From a checkpoint of a small mixture-of-experts model trained on Wikipedia.
Size: 13 layers, width 192, vocabulary 2048, 64.2M parameters.
Training: a variant of Muon for the experts, 747M tokens, 5585 steps.
Below are experts of layer 6 (counted from 0) of a mixture-of-experts language model. Rows are named router (the router's row for the expert), down (a neuron's output weights, with its number) and show model dimensions 0-191. Each number is 200 + 40 x the weight over its row's rms, rounded and kept within 0 to 999.
After each expert's rows: "comes before" lists some tokens at least twice as common just after its tokens as in all text. This comes from a sample of Wikipedia text that the model never trained on. Tokens count by the router's weight.

# expert 55
router,241,116,243,158,240,249,151,166,210,259,235,202,205,234,254,149,246,206,196,220,220,156,227,180,200,168,200,222,256,161,198,266,206,311,186,207,228,240,128,222,132,170,221,187,202,218,219,228,248,215,239,175,198,167,223,177,189,211,178,192,206,181,251,164,221,234,223,158,194,172,184,156,270,140,184,210,293,136,153,193,178,191,271,199,210,261,152,258,203,201,212,268,169,201,196,190,247,188,178,178,206,190,225,186,182,256,224,135,235,287,191,133,227,187,169,153,195,182,242,153,181,174,161,107,239,193,238,191,187,187,179,217,247,154,113,179,109,212,264,201,273,145,149,220,189,261,99,215,206,226,177,263,208,190,198,185,215,163,168,216,154,273,212,226,142,216,184,211,161,161,234,212,225,217,301,121,209,228,154,201,240,204,292,210,208,167,157,220,170,186,137,142
down0,173,227,165,221,251,162,196,199,208,140,273,195,211,192,196,210,217,185,251,222,159,175,58,228,201,200,198,213,262,290,225,218,157,204,166,257,326,189,192,222,200,201,179,236,161,181,205,196,185,117,236,237,159,205,194,229,201,233,211,216,165,249,252,202,202,210,188,176,183,247,218,218,182,232,172,189,191,240,215,211,211,282,248,194,183,181,226,165,186,114,160,261,214,223,193,156,67,177,221,201,183,136,272,213,247,171,142,152,151,222,186,166,186,215,239,230,264,225,149,227,207,195,287,186,148,225,238,179,201,184,154,292,197,125,170,176,169,231,189,214,211,174,200,137,178,155,249,307,178,243,154,188,285,186,232,180,207,204,231,130,122,209,208,216,195,180,155,154,172,249,176,154,241,275,177,220,170,212,225,150,197,241,196,157,262,211,183,152,176,207,219,156
down1,223,245,117,146,203,139,246,204,156,195,244,266,224,265,221,238,215,200,208,265,238,215,214,188,211,189,152,226,211,123,209,255,222,201,260,135,152,183,254,157,191,181,240,258,257,221,164,267,175,206,226,208,211,155,207,246,216,170,143,216,167,270,194,200,144,182,192,210,186,245,131,174,226,138,164,202,162,275,242,184,164,288,212,157,173,184,134,221,158,195,212,135,153,177,162,182,156,107,216,301,283,213,197,135,267,202,227,202,256,241,158,193,266,134,203,220,202,204,217,192,193,230,225,227,159,216,183,192,232,271,284,136,224,175,265,113,189,176,204,167,255,164,187,134,166,213,214,219,219,229,217,123,195,187,167,143,188,196,161,173,218,191,226,213,212,239,231,197,226,149,164,217,165,209,168,178,100,232,205,216,199,184,262,229,169,243,276,166,207,163,188,195
comes before: " of", ".", ",", " in", ":", " |"

# expert 63
router,197,157,163,133,232,140,173,191,193,250,125,169,124,224,234,153,235,202,127,215,167,210,175,180,193,192,160,289,157,260,173,250,155,231,224,173,158,207,156,203,198,196,286,167,160,175,267,184,193,211,207,160,214,176,219,166,225,290,169,180,215,183,261,173,229,202,203,157,221,190,231,227,177,190,201,191,196,115,160,204,186,234,254,191,142,229,205,156,208,169,181,344,196,241,225,197,231,103,195,241,268,197,204,216,193,215,211,269,206,240,198,192,182,216,190,164,222,207,182,194,171,231,170,68,234,213,204,182,190,181,180,239,214,287,199,174,232,166,234,225,219,186,211,280,202,201,218,194,190,154,142,197,141,157,255,220,238,149,205,258,195,217,188,229,266,215,277,207,153,247,263,237,222,275,218,121,255,258,178,145,155,137,227,221,162,136,173,147,231,233,207,167
down0,223,225,210,203,135,126,198,171,143,162,214,255,194,210,196,186,180,259,181,162,203,178,296,190,121,188,177,202,253,155,203,237,174,221,282,236,165,263,230,179,204,215,242,208,199,161,183,222,213,230,251,249,238,242,173,176,217,193,181,282,172,191,256,203,275,268,272,223,173,217,281,185,123,146,243,232,219,120,145,227,289,188,177,135,218,168,237,201,158,211,111,204,193,243,197,168,135,140,234,185,176,178,150,218,222,240,233,122,251,176,166,191,182,126,217,177,215,179,224,217,222,129,178,167,256,213,272,179,242,164,215,177,174,239,223,176,205,247,250,200,193,183,234,234,174,181,239,221,197,222,232,196,172,155,188,170,195,242,221,177,183,119,218,199,147,147,177,270,183,125,226,182,192,149,228,207,193,159,239,149,249,164,232,195,161,266,87,186,222,214,215,278
down1,182,174,121,177,197,224,202,229,245,182,234,183,237,199,217,210,182,138,230,212,143,168,152,218,176,205,224,201,142,193,223,250,214,188,189,208,259,275,252,245,206,182,185,180,267,260,162,254,207,189,226,196,171,207,71,212,152,178,186,223,169,224,166,207,170,188,242,276,245,195,179,198,210,142,247,172,187,264,220,250,235,144,163,292,118,126,216,211,225,189,222,168,156,202,173,166,205,236,185,159,238,156,181,134,146,154,172,299,159,134,200,168,215,150,157,268,277,137,180,186,187,247,177,120,201,131,151,153,166,179,333,233,237,231,138,194,219,263,151,204,183,282,233,241,202,239,175,223,191,202,173,218,284,189,235,201,222,242,246,219,175,258,202,207,224,201,189,188,228,221,184,168,238,223,195,241,206,146,241,162,157,191,177,229,208,231,138,202,157,248,169,211
comes before: " of", ",", " in", ".", " are", " and"

# expert 43
router,237,146,198,153,200,222,201,179,250,166,213,157,165,204,176,245,148,264,207,259,97,158,214,193,110,226,183,159,197,200,190,208,124,237,305,226,205,245,239,227,232,254,198,249,207,261,237,84,230,238,175,208,291,190,252,176,168,248,181,256,194,182,255,219,273,216,134,275,167,211,189,171,197,176,233,212,299,128,200,266,200,168,240,157,184,234,173,251,196,187,137,247,186,226,176,245,284,190,202,214,226,142,250,142,188,238,129,216,172,220,184,221,178,162,165,215,143,207,214,193,201,247,207,179,171,176,249,219,239,227,219,166,233,177,154,193,175,231,188,233,250,188,196,275,162,163,195,181,229,245,180,167,150,141,166,157,244,169,295,197,172,248,228,192,243,152,257,194,151,138,179,207,190,252,245,217,155,205,196,213,205,180,169,209,212,201,136,172,145,155,171,216
down0,187,176,284,182,230,224,247,192,206,235,179,203,206,209,246,188,119,182,193,89,250,158,231,212,178,190,218,200,200,265,182,265,215,171,191,159,208,299,205,171,226,156,181,153,188,86,225,192,206,228,210,196,210,322,160,229,219,158,178,189,194,203,203,189,138,197,199,269,193,196,158,208,183,236,188,266,176,213,242,156,205,171,172,170,245,172,170,197,199,166,294,163,131,264,223,211,179,171,143,213,233,157,120,247,226,228,115,199,116,204,281,124,221,262,185,196,220,194,172,238,171,178,262,121,190,262,264,205,145,200,249,160,206,167,160,186,235,183,214,288,201,188,150,209,179,264,198,230,219,199,199,179,258,209,250,165,170,262,172,220,294,210,204,161,167,179,148,171,227,166,161,201,138,184,198,262,234,172,273,210,176,186,170,195,194,226,210,194,235,197,265,179
down1,243,172,178,194,153,198,244,211,233,250,193,167,230,146,183,220,129,161,129,179,210,158,200,190,246,195,144,244,193,207,220,218,239,206,137,180,173,206,259,206,180,212,219,252,253,157,205,185,244,256,174,218,191,133,159,203,140,173,211,178,202,202,241,197,201,159,160,197,201,213,137,214,178,192,162,237,242,225,253,201,191,240,226,172,186,230,109,216,162,130,129,210,202,213,258,177,164,177,181,163,199,101,176,214,120,175,191,226,197,199,189,151,174,241,244,273,208,192,139,118,182,205,263,241,202,210,206,204,169,221,239,223,236,134,174,278,164,205,159,214,175,109,267,256,224,136,211,188,186,216,270,259,155,180,175,308,225,221,143,279,155,196,277,261,231,230,137,244,233,201,198,234,229,207,251,261,210,217,158,228,206,174,231,253,135,230,164,201,265,201,110,276
comes before: " a", "s", " the", " ", " an", "mp"

# expert 34
router,234,224,171,101,245,175,211,182,255,232,175,161,165,223,185,225,153,130,208,174,206,232,173,257,217,263,258,215,218,190,183,268,142,206,165,154,144,206,177,266,188,165,138,183,192,199,267,195,201,171,196,173,229,176,244,165,200,134,208,192,231,208,168,188,173,259,218,165,224,117,209,235,164,175,231,216,230,241,173,221,179,266,218,168,209,231,205,229,217,207,188,152,212,167,164,212,198,139,199,250,161,216,177,239,210,260,190,204,258,204,210,194,174,198,173,216,277,232,174,126,272,180,148,188,192,191,233,181,264,253,124,258,138,159,179,205,178,268,191,247,199,179,191,223,131,230,122,226,224,278,205,173,110,149,246,151,223,134,256,175,142,225,206,197,200,170,217,230,205,170,159,166,175,267,244,211,197,255,136,241,167,151,251,233,170,271,93,287,203,286,158,217
down0,245,149,243,185,227,259,235,276,180,136,162,177,170,222,208,291,181,224,216,182,204,211,186,247,221,196,269,171,165,173,192,206,242,213,233,225,122,241,185,201,175,168,192,181,196,115,228,158,157,126,169,134,224,198,64,154,179,218,220,220,151,191,139,177,252,199,205,196,230,255,232,162,140,137,215,257,189,226,216,233,238,232,117,157,170,193,227,220,172,133,240,125,283,151,234,197,285,139,135,199,197,210,110,149,313,281,204,227,199,185,252,226,218,143,217,253,253,226,160,194,195,193,230,190,126,208,241,203,182,219,177,219,187,260,184,259,225,204,260,170,184,183,214,174,184,124,242,245,197,213,171,172,200,202,161,248,273,251,190,175,198,176,192,209,173,184,169,199,221,201,165,199,153,189,217,203,184,220,209,164,235,186,211,136,195,274,251,198,225,217,239,250
down1,208,195,222,160,172,236,150,189,190,161,146,197,185,191,205,200,235,183,144,113,216,133,239,210,186,178,130,178,250,138,202,199,289,182,206,166,248,294,92,158,219,210,232,143,214,119,212,229,151,227,220,216,261,184,175,218,140,246,192,195,152,213,255,244,142,259,237,189,185,193,209,210,215,228,249,182,205,204,299,177,176,240,274,273,171,123,205,181,222,235,250,188,242,173,200,223,228,196,175,195,257,184,204,163,239,206,205,221,165,242,175,220,184,173,205,221,138,202,141,156,187,249,228,188,238,187,205,180,204,158,166,235,228,277,193,178,224,156,152,254,214,194,187,256,100,253,170,226,99,213,171,241,202,217,125,182,247,172,226,178,169,122,197,261,295,181,195,231,155,148,254,186,221,190,187,173,170,231,231,179,264,209,228,203,208,164,182,293,215,225,241,127
comes before: " |", ",", ".", "th", "–", ")"

# expert 61
router,222,188,226,203,234,167,147,166,202,185,204,206,202,182,221,178,135,215,218,242,181,201,163,226,96,198,213,169,168,185,162,208,159,289,241,230,244,225,212,237,243,251,169,142,157,241,227,236,176,232,163,237,215,189,221,161,181,214,203,219,250,173,265,160,169,262,190,164,176,192,202,180,206,212,236,254,252,168,157,256,178,218,179,215,209,258,234,168,213,175,182,193,207,263,235,181,260,180,198,177,224,146,272,177,131,215,136,165,184,201,222,210,108,185,171,237,147,205,192,113,232,162,191,138,190,147,179,237,207,210,127,274,141,194,164,196,231,282,223,194,290,189,219,290,207,209,133,223,153,216,153,297,243,144,230,171,222,189,221,291,177,268,171,288,192,190,140,212,187,233,226,252,200,256,216,158,236,247,224,216,217,216,114,191,166,146,113,270,144,194,200,203
down0,195,227,171,230,245,161,199,224,213,203,152,228,235,122,186,208,236,229,200,197,166,152,182,233,139,196,200,123,113,171,210,141,198,205,210,245,224,245,151,171,190,181,220,189,189,236,206,235,210,183,179,198,219,222,227,193,240,207,209,189,254,128,201,223,269,187,245,213,219,183,227,157,220,197,258,176,174,156,206,282,183,100,191,337,188,180,203,267,174,243,238,246,227,260,182,170,244,258,189,236,221,127,206,188,99,133,173,215,220,227,180,158,244,202,181,201,138,254,165,190,243,270,132,218,222,125,189,190,253,205,169,151,289,157,138,204,249,252,243,192,205,152,165,233,115,234,159,161,223,230,189,130,196,169,247,277,140,146,226,191,216,231,228,190,207,202,209,176,196,249,147,164,167,307,189,225,198,248,182,227,201,226,192,210,241,155,181,217,114,165,181,211
down1,213,213,179,193,109,139,167,210,191,204,214,159,100,167,196,257,232,135,219,142,220,248,155,145,198,241,144,267,228,272,220,174,219,215,248,149,136,223,236,213,293,189,210,293,143,243,264,197,258,212,276,222,165,220,303,173,204,195,138,179,269,264,224,177,190,172,240,182,211,234,196,250,198,165,232,162,251,161,200,281,248,240,177,187,225,184,145,217,193,216,203,216,205,148,126,174,213,212,154,235,226,185,203,235,191,186,222,222,198,165,159,198,228,196,213,184,157,195,145,151,239,206,155,138,173,174,155,185,205,217,222,227,245,222,152,150,190,206,215,173,167,176,248,165,213,105,234,203,150,184,237,222,209,211,285,258,245,251,136,238,167,213,201,241,161,86,271,225,173,142,141,185,139,207,179,170,175,222,198,224,163,168,199,263,216,235,187,177,196,231,222,226
comes before: " ", "\n", " a", "==", "born", " an"

# expert 16
router,268,225,266,146,182,231,170,206,179,247,222,178,148,221,151,205,204,146,214,273,245,202,195,243,135,274,200,220,220,234,173,199,228,203,179,165,232,243,216,229,221,152,165,162,209,200,259,177,248,193,152,169,195,227,199,165,187,130,263,201,213,189,218,196,207,226,205,151,274,218,242,147,176,188,104,202,230,149,125,238,251,196,223,184,185,227,202,281,174,139,232,207,168,235,226,162,226,154,203,264,205,181,192,222,210,206,262,187,196,120,218,202,197,172,129,219,260,184,210,183,235,197,176,209,223,152,179,195,206,228,150,239,162,153,105,245,182,288,217,188,184,204,216,166,208,262,211,217,261,228,129,184,163,139,168,240,208,248,167,116,150,188,228,153,284,270,239,222,132,156,252,223,255,257,269,78,190,175,146,198,158,139,181,254,214,199,155,209,192,247,186,155
down0,208,229,189,306,228,168,176,231,253,255,159,212,197,250,222,214,166,162,160,175,113,191,209,250,243,178,206,273,274,164,237,196,224,228,201,180,235,172,215,176,174,178,219,194,240,189,185,171,228,255,244,168,224,222,237,153,252,253,167,310,142,277,153,261,205,169,205,178,245,169,215,211,162,230,149,239,154,141,202,248,200,223,131,150,193,233,192,159,255,220,272,241,238,228,169,158,199,201,126,234,82,150,203,195,140,194,211,199,212,138,196,197,191,257,210,177,263,195,234,198,236,228,149,216,248,185,181,193,183,243,212,186,166,267,175,285,217,171,163,205,180,178,223,302,241,180,150,161,188,183,212,179,168,195,136,253,174,201,223,157,183,103,178,222,125,222,201,152,218,249,166,213,202,113,142,228,226,157,197,202,171,190,195,209,157,198,261,154,187,232,120,223
down1,173,267,232,171,164,209,141,132,236,177,218,127,154,208,194,229,182,258,143,234,193,214,208,245,207,205,269,145,199,219,193,176,165,186,182,212,174,230,192,212,188,238,227,181,253,196,161,183,179,352,223,212,164,197,190,202,136,180,212,240,155,224,136,183,262,167,209,201,283,215,180,223,202,256,191,274,232,178,186,251,172,135,227,221,180,150,208,107,210,157,157,250,183,236,300,196,258,171,197,253,203,147,174,184,156,198,183,198,168,179,175,189,227,237,138,232,285,153,160,195,171,205,213,174,209,234,139,219,177,283,207,204,244,184,172,118,176,132,221,130,189,185,260,185,200,255,181,261,257,159,237,203,199,206,227,242,229,230,123,136,215,154,198,182,158,220,285,161,221,235,240,194,239,259,161,193,228,213,217,233,171,202,212,208,180,128,281,151,172,244,185,133
comes before: "ed", "s", "ing", "ion", "ive", "ment"

# expert 47
router,215,201,220,91,223,209,89,200,202,253,175,188,229,225,210,212,191,223,197,168,208,196,166,142,194,244,228,221,222,302,185,248,258,174,199,175,150,233,231,195,229,140,230,209,214,184,247,168,233,219,217,197,312,176,194,135,197,237,195,258,187,212,201,138,172,222,167,192,241,198,161,157,203,250,189,206,239,128,197,268,240,230,205,218,216,264,93,181,183,237,162,212,163,181,139,156,187,143,267,193,189,195,190,152,237,237,271,218,190,193,245,124,149,195,201,139,281,182,196,266,237,205,221,197,184,96,203,198,228,183,203,168,165,185,137,209,220,220,209,142,204,143,228,203,162,196,114,161,203,186,171,282,234,166,210,168,231,205,222,215,202,228,217,189,242,163,277,172,139,147,212,165,232,236,253,130,201,240,173,223,100,213,194,267,142,176,242,280,198,215,204,231
down0,193,221,236,235,151,184,152,202,158,204,270,117,263,188,155,228,162,256,222,166,144,208,191,170,161,226,239,185,205,168,205,224,200,202,156,258,214,196,186,158,228,226,196,198,207,255,259,163,233,105,165,210,203,124,177,224,207,187,279,177,194,173,227,192,256,162,174,243,188,193,208,195,182,236,231,195,222,225,238,185,191,126,184,213,176,229,201,167,218,256,204,268,196,151,179,157,199,152,182,283,233,176,165,156,233,224,223,211,185,182,243,237,247,181,256,147,285,213,184,136,158,206,252,253,224,240,196,169,119,190,135,201,277,221,136,141,257,223,100,226,199,148,205,152,240,194,223,231,235,152,161,275,226,140,213,258,210,192,187,161,197,141,132,277,146,250,236,247,221,322,222,192,207,217,189,191,238,168,211,264,197,246,115,192,149,226,143,173,196,178,196,150
down1,150,248,208,216,149,154,170,287,135,173,172,203,188,152,215,182,192,278,271,199,235,236,163,112,210,181,200,169,186,206,199,212,96,194,214,206,251,240,222,197,151,187,170,220,167,173,125,196,198,208,118,303,170,146,219,164,123,154,209,166,197,185,194,253,200,173,301,171,146,255,223,240,204,199,207,209,243,188,185,219,273,145,180,216,197,156,231,235,156,165,163,186,250,249,239,178,146,235,220,231,206,239,165,233,257,211,169,173,242,202,219,215,182,267,271,209,222,224,160,209,251,156,179,242,223,203,240,221,135,225,142,141,168,151,169,259,122,240,188,117,120,147,223,169,145,214,144,190,160,156,268,242,196,227,212,206,241,194,190,206,208,245,255,185,191,166,198,208,255,243,212,226,155,194,228,260,137,253,248,225,225,136,174,232,219,208,174,247,229,259,209,215
comes before: "s", " of", ",", ".", "al", " and"

# expert 35
router,228,213,240,181,255,190,144,143,266,304,228,197,220,156,206,220,183,208,217,227,227,186,220,241,167,210,236,227,177,277,186,251,172,169,142,185,183,223,196,206,177,158,222,184,169,260,232,194,246,204,148,190,255,173,164,231,233,179,272,187,195,205,221,174,265,200,185,222,147,222,195,183,208,195,249,158,233,141,181,195,189,222,221,177,233,234,201,239,221,194,194,159,152,213,238,216,222,174,228,219,231,232,237,207,183,245,129,222,194,216,170,158,153,258,132,231,171,225,162,187,214,250,189,181,129,181,145,167,254,121,191,273,212,211,150,338,181,220,210,164,213,154,218,243,250,164,195,162,171,220,205,216,112,203,261,190,148,265,228,219,212,224,234,181,130,180,222,145,145,124,251,232,201,278,298,118,257,249,159,203,144,194,140,243,139,203,171,126,121,225,135,199
down0,161,204,213,187,194,187,211,233,182,203,212,134,242,207,213,213,215,120,217,216,193,164,217,141,261,269,155,210,225,177,189,226,254,196,247,218,213,206,214,181,189,198,271,166,178,210,264,210,159,165,227,191,284,189,128,198,143,265,256,207,176,150,216,197,258,230,179,194,173,203,169,169,169,178,161,200,205,261,210,121,229,149,179,176,197,87,210,201,146,213,240,255,205,135,129,191,248,167,218,139,237,103,150,168,235,281,229,183,241,194,222,135,207,208,67,210,239,213,223,225,154,226,224,192,217,215,265,252,240,199,205,146,210,174,216,236,206,144,239,236,221,196,144,230,262,306,187,275,158,195,158,186,226,214,243,221,182,157,193,248,162,220,205,154,137,203,199,272,250,227,247,170,210,90,164,259,227,224,177,225,202,160,185,172,268,201,175,184,199,132,199,193
down1,201,159,192,252,148,183,192,205,187,209,191,203,261,251,234,182,220,269,216,150,208,154,219,211,178,231,165,160,152,196,143,267,251,108,194,185,308,263,198,209,186,223,140,209,112,197,238,189,148,182,242,269,160,179,190,127,158,179,222,182,174,199,167,262,149,227,222,189,196,268,185,175,241,193,195,275,234,160,251,253,163,184,140,234,214,194,186,216,125,153,200,188,160,203,172,181,108,253,251,194,195,190,164,233,254,176,210,255,227,233,148,212,198,208,205,278,115,241,224,213,176,198,184,163,284,211,288,228,240,174,202,173,150,166,193,239,157,219,188,216,173,196,202,216,175,274,188,174,167,183,178,156,175,248,232,232,154,117,189,234,200,281,139,204,201,195,192,183,170,178,339,214,199,152,279,206,183,191,185,215,180,257,167,217,134,242,246,234,185,184,227,174
comes before: " by", " to", " in", " with", " on", " as"

# expert 25
router,167,220,249,183,201,126,149,139,227,257,192,185,259,163,209,163,220,214,168,200,156,185,179,185,192,178,179,162,201,219,177,210,198,213,167,162,252,243,213,179,177,166,128,277,265,275,235,187,238,183,213,183,211,167,248,165,183,166,142,205,205,196,250,161,188,269,177,217,205,215,192,205,279,154,213,286,193,209,136,234,132,149,200,205,166,155,263,220,180,137,236,292,197,223,198,194,214,172,217,214,251,186,181,190,149,239,191,246,180,211,230,192,184,203,149,187,287,166,241,239,204,152,237,181,237,180,145,286,242,164,152,238,222,140,206,228,203,297,206,227,246,207,255,217,205,310,185,186,134,215,170,228,155,198,227,138,301,211,254,174,141,212,213,180,217,228,230,236,102,140,236,197,213,174,189,156,178,256,195,125,154,204,120,203,213,183,150,239,205,245,111,172
down0,177,227,169,255,159,182,215,198,221,162,245,265,202,131,192,273,256,208,204,230,221,211,164,155,172,205,178,223,181,246,218,223,217,175,259,237,214,124,193,265,275,227,154,109,162,250,249,205,219,214,225,131,165,198,182,179,198,198,163,245,158,186,209,204,267,177,224,180,234,164,165,255,160,256,197,190,165,224,176,222,164,188,141,223,259,197,173,148,125,229,113,180,169,185,218,274,191,185,175,147,139,162,179,198,215,160,199,248,231,162,160,236,241,225,213,118,280,224,249,166,176,204,207,297,236,154,137,188,195,234,210,180,207,222,141,126,200,228,232,233,189,229,206,221,184,267,253,191,263,216,270,152,188,206,115,164,212,181,248,187,227,262,143,224,228,212,171,114,186,191,188,191,222,179,241,273,151,185,266,185,175,217,181,250,181,186,278,221,135,104,205,160
down1,214,227,267,162,245,101,181,199,251,150,231,205,138,251,225,158,281,155,157,239,228,255,183,275,197,195,210,177,215,232,169,256,199,225,201,241,206,161,231,202,203,196,183,302,133,205,129,228,201,329,216,220,215,217,222,205,215,197,224,168,198,226,241,205,238,245,189,156,176,177,166,162,218,155,216,191,175,202,213,181,214,126,248,127,273,224,268,186,196,176,93,168,132,217,197,240,224,146,175,181,256,155,126,174,212,166,214,159,236,241,223,184,231,172,237,287,138,223,132,256,123,132,205,206,114,214,204,225,164,147,145,222,187,192,181,230,246,240,234,125,239,223,175,108,219,214,137,174,218,186,198,181,177,177,218,238,200,188,187,207,210,132,205,202,169,215,175,161,203,253,168,228,238,141,211,153,213,249,202,212,275,214,242,189,223,216,191,214,209,237,217,145
comes before: "ence", "al", "ent", "ation", ":", "ate"

# expert 26
router,166,212,157,107,181,270,144,217,206,269,223,201,204,174,150,138,181,187,203,243,187,176,197,200,160,230,118,171,228,222,259,288,225,177,278,152,198,263,223,184,274,218,276,195,269,231,234,213,229,251,149,155,249,179,216,153,223,170,233,170,225,125,247,141,144,141,207,175,208,252,183,173,192,200,194,233,183,234,185,188,204,198,200,167,207,251,213,217,245,161,206,225,160,194,158,178,255,189,160,169,259,210,212,173,134,266,233,252,223,184,135,135,161,214,168,140,288,203,178,196,199,204,232,161,169,205,166,301,214,154,182,264,147,170,160,219,160,233,263,174,156,220,208,174,143,274,171,178,248,265,203,164,145,156,205,149,257,261,210,248,146,193,267,268,271,188,217,206,150,170,167,202,227,243,186,209,191,224,176,169,124,235,191,211,181,220,196,200,173,215,133,237
down0,265,167,195,178,175,128,222,142,222,272,199,234,158,137,242,192,135,208,147,259,234,186,232,241,256,305,146,174,120,226,206,220,196,239,158,211,161,189,222,255,202,226,197,245,234,213,193,203,158,255,216,207,239,188,103,217,293,238,228,180,165,133,181,156,146,123,206,179,243,233,179,193,207,236,234,193,199,242,278,195,226,196,204,195,186,269,193,291,216,238,173,187,163,172,233,278,209,219,208,140,245,156,193,224,153,184,122,148,283,226,261,199,164,159,188,167,150,241,192,243,202,163,187,279,174,239,217,200,167,105,226,241,188,221,185,201,221,146,186,169,128,241,222,119,176,202,199,242,169,177,154,149,185,225,148,149,222,168,233,151,215,193,236,200,235,228,201,206,178,193,243,188,174,190,265,213,151,206,245,183,109,184,200,188,230,193,199,214,206,258,249,132
down1,175,199,251,255,170,177,202,186,181,208,276,205,228,153,222,142,193,240,183,213,196,289,222,181,284,147,224,201,124,175,253,181,127,217,240,206,152,269,275,252,150,182,172,147,230,174,120,171,224,178,228,212,210,148,152,150,204,215,236,218,247,268,208,229,178,198,176,240,181,183,221,205,227,131,187,248,199,135,164,169,173,219,198,185,204,273,176,254,164,170,157,242,168,210,207,187,196,300,153,237,203,144,262,137,210,201,142,146,178,184,212,277,195,87,232,173,209,199,162,182,185,157,241,241,191,229,179,165,219,158,152,259,205,199,234,208,174,196,198,189,182,212,250,129,184,189,176,255,192,182,168,141,251,193,220,228,219,125,147,214,242,175,239,166,261,199,228,266,146,220,146,203,266,237,242,164,240,161,198,258,154,178,214,291,183,155,158,231,186,262,266,224
comes before: "ed", "ation", "ated", "ing", "al", "ity"

# expert 57
router,221,29,263,183,212,235,126,203,232,179,246,228,211,217,216,152,209,238,199,249,156,155,194,215,92,241,220,211,188,213,161,298,193,226,259,153,179,207,136,195,211,212,242,238,158,222,243,220,247,184,133,164,159,202,232,196,253,147,156,132,205,196,198,181,213,234,257,174,217,148,189,153,245,148,264,210,208,184,191,249,211,222,205,205,163,185,184,253,244,194,221,183,184,236,198,175,270,145,184,139,219,223,164,146,125,244,170,196,168,243,230,171,205,136,149,156,207,285,179,209,214,180,208,124,234,181,207,206,225,110,166,272,137,132,245,240,171,276,237,223,218,196,91,211,214,234,218,156,223,178,214,276,195,185,263,208,219,204,198,275,253,223,200,171,208,208,254,231,151,214,190,214,291,204,215,182,199,226,163,193,214,234,161,187,171,203,182,201,193,183,180,189
down0,202,216,121,265,168,247,165,228,208,120,182,126,174,229,145,156,235,172,189,183,288,245,153,174,238,164,193,170,253,250,187,234,195,206,202,255,234,251,183,261,253,200,278,257,151,193,178,167,189,161,212,213,110,154,177,203,148,258,265,156,187,140,186,247,247,167,237,163,215,172,206,213,210,149,235,112,229,196,162,229,229,254,257,239,144,205,273,112,157,106,205,197,236,262,150,209,190,161,168,209,228,241,128,171,203,176,159,232,192,159,204,201,219,148,206,192,307,232,222,150,205,191,148,178,220,177,160,180,232,200,157,271,164,222,238,206,146,235,253,212,272,222,138,148,216,261,198,136,155,242,249,222,187,161,150,189,156,210,255,192,219,204,183,180,167,214,226,223,206,168,235,234,172,228,224,197,209,240,156,248,214,182,249,249,186,238,133,192,223,181,225,195
down1,104,236,107,188,225,118,189,183,191,149,249,214,249,197,241,183,204,197,188,257,153,204,159,209,303,255,237,203,223,173,198,242,227,250,193,178,176,136,201,153,213,251,233,158,215,144,222,180,165,179,181,257,182,184,225,210,244,146,236,195,278,189,258,242,222,196,182,181,173,182,162,224,204,189,172,171,151,219,240,198,156,251,179,265,166,195,188,138,196,268,200,182,234,239,252,137,212,169,266,160,186,212,196,167,212,222,179,175,228,233,231,259,169,199,187,187,183,203,135,166,171,131,195,177,217,166,269,184,193,226,242,189,250,215,147,218,231,215,161,142,213,188,213,211,238,228,154,238,289,275,193,168,341,248,128,182,173,237,185,191,176,190,231,167,211,102,186,121,269,223,164,206,162,176,147,188,175,143,242,176,230,189,235,170,197,234,173,320,216,231,156,216
comes before: ",", ".", " and", " of", " in", " ("

# expert 48
router,263,110,163,141,275,143,270,202,216,193,235,212,191,201,144,178,226,174,153,238,204,202,196,251,194,226,267,158,237,242,186,192,154,130,197,170,219,211,153,241,210,177,200,174,151,274,253,226,193,274,209,134,237,207,167,184,248,228,227,194,162,150,211,177,194,151,199,207,208,204,235,128,154,162,214,253,248,187,183,262,251,219,265,210,189,305,231,229,175,149,137,139,145,187,169,175,280,173,218,228,229,243,262,281,209,243,179,219,249,196,188,185,196,203,206,199,208,310,187,182,168,242,231,205,177,218,212,162,145,225,171,293,222,226,186,209,169,210,190,185,221,235,154,288,179,172,108,178,211,229,194,203,275,156,189,163,192,230,237,198,169,172,207,182,194,175,226,187,153,81,257,234,264,221,195,148,193,216,144,206,152,175,175,168,181,177,185,204,175,246,103,194
down0,235,285,213,240,262,236,219,285,254,211,159,182,239,230,227,242,228,221,154,209,158,199,153,211,269,132,229,245,179,204,152,191,217,242,225,180,172,259,226,253,131,221,238,260,187,224,254,174,169,255,139,212,139,151,173,184,209,208,187,221,162,201,203,247,238,173,173,277,173,261,212,197,164,163,207,197,167,210,176,181,146,144,168,222,210,174,193,290,243,184,195,241,207,214,142,122,196,207,184,270,174,144,237,211,144,270,262,169,201,183,170,172,252,198,192,209,140,149,180,175,200,192,230,229,147,144,212,239,197,136,199,179,265,179,261,238,213,231,165,164,144,130,151,256,240,194,198,175,212,200,158,201,219,200,115,174,242,159,269,239,294,177,171,188,142,249,167,191,193,271,158,267,195,263,161,213,188,169,216,197,152,138,198,197,129,248,185,212,140,117,202,183
down1,190,156,236,216,132,279,233,121,232,287,230,201,219,263,269,172,143,189,297,201,140,193,254,166,176,123,211,221,219,245,243,237,247,234,175,221,185,151,247,225,165,224,223,198,168,205,221,169,212,210,149,306,214,136,179,214,223,207,221,194,226,118,205,165,180,175,201,261,129,193,258,154,154,216,247,237,183,79,165,146,175,182,180,170,243,261,215,249,224,190,235,199,202,200,168,216,207,162,207,147,177,173,196,205,292,235,240,219,175,250,227,155,244,211,166,226,124,188,199,221,159,176,219,170,111,184,210,195,219,241,201,244,168,160,198,201,214,239,207,173,215,237,184,200,158,221,240,137,236,208,207,161,250,191,129,205,218,235,208,105,193,172,179,176,246,166,233,158,223,196,188,235,224,159,226,212,169,172,281,167,229,204,159,242,194,216,248,148,152,219,218,79
comes before: " the", " a", " to", " that", " his", " in"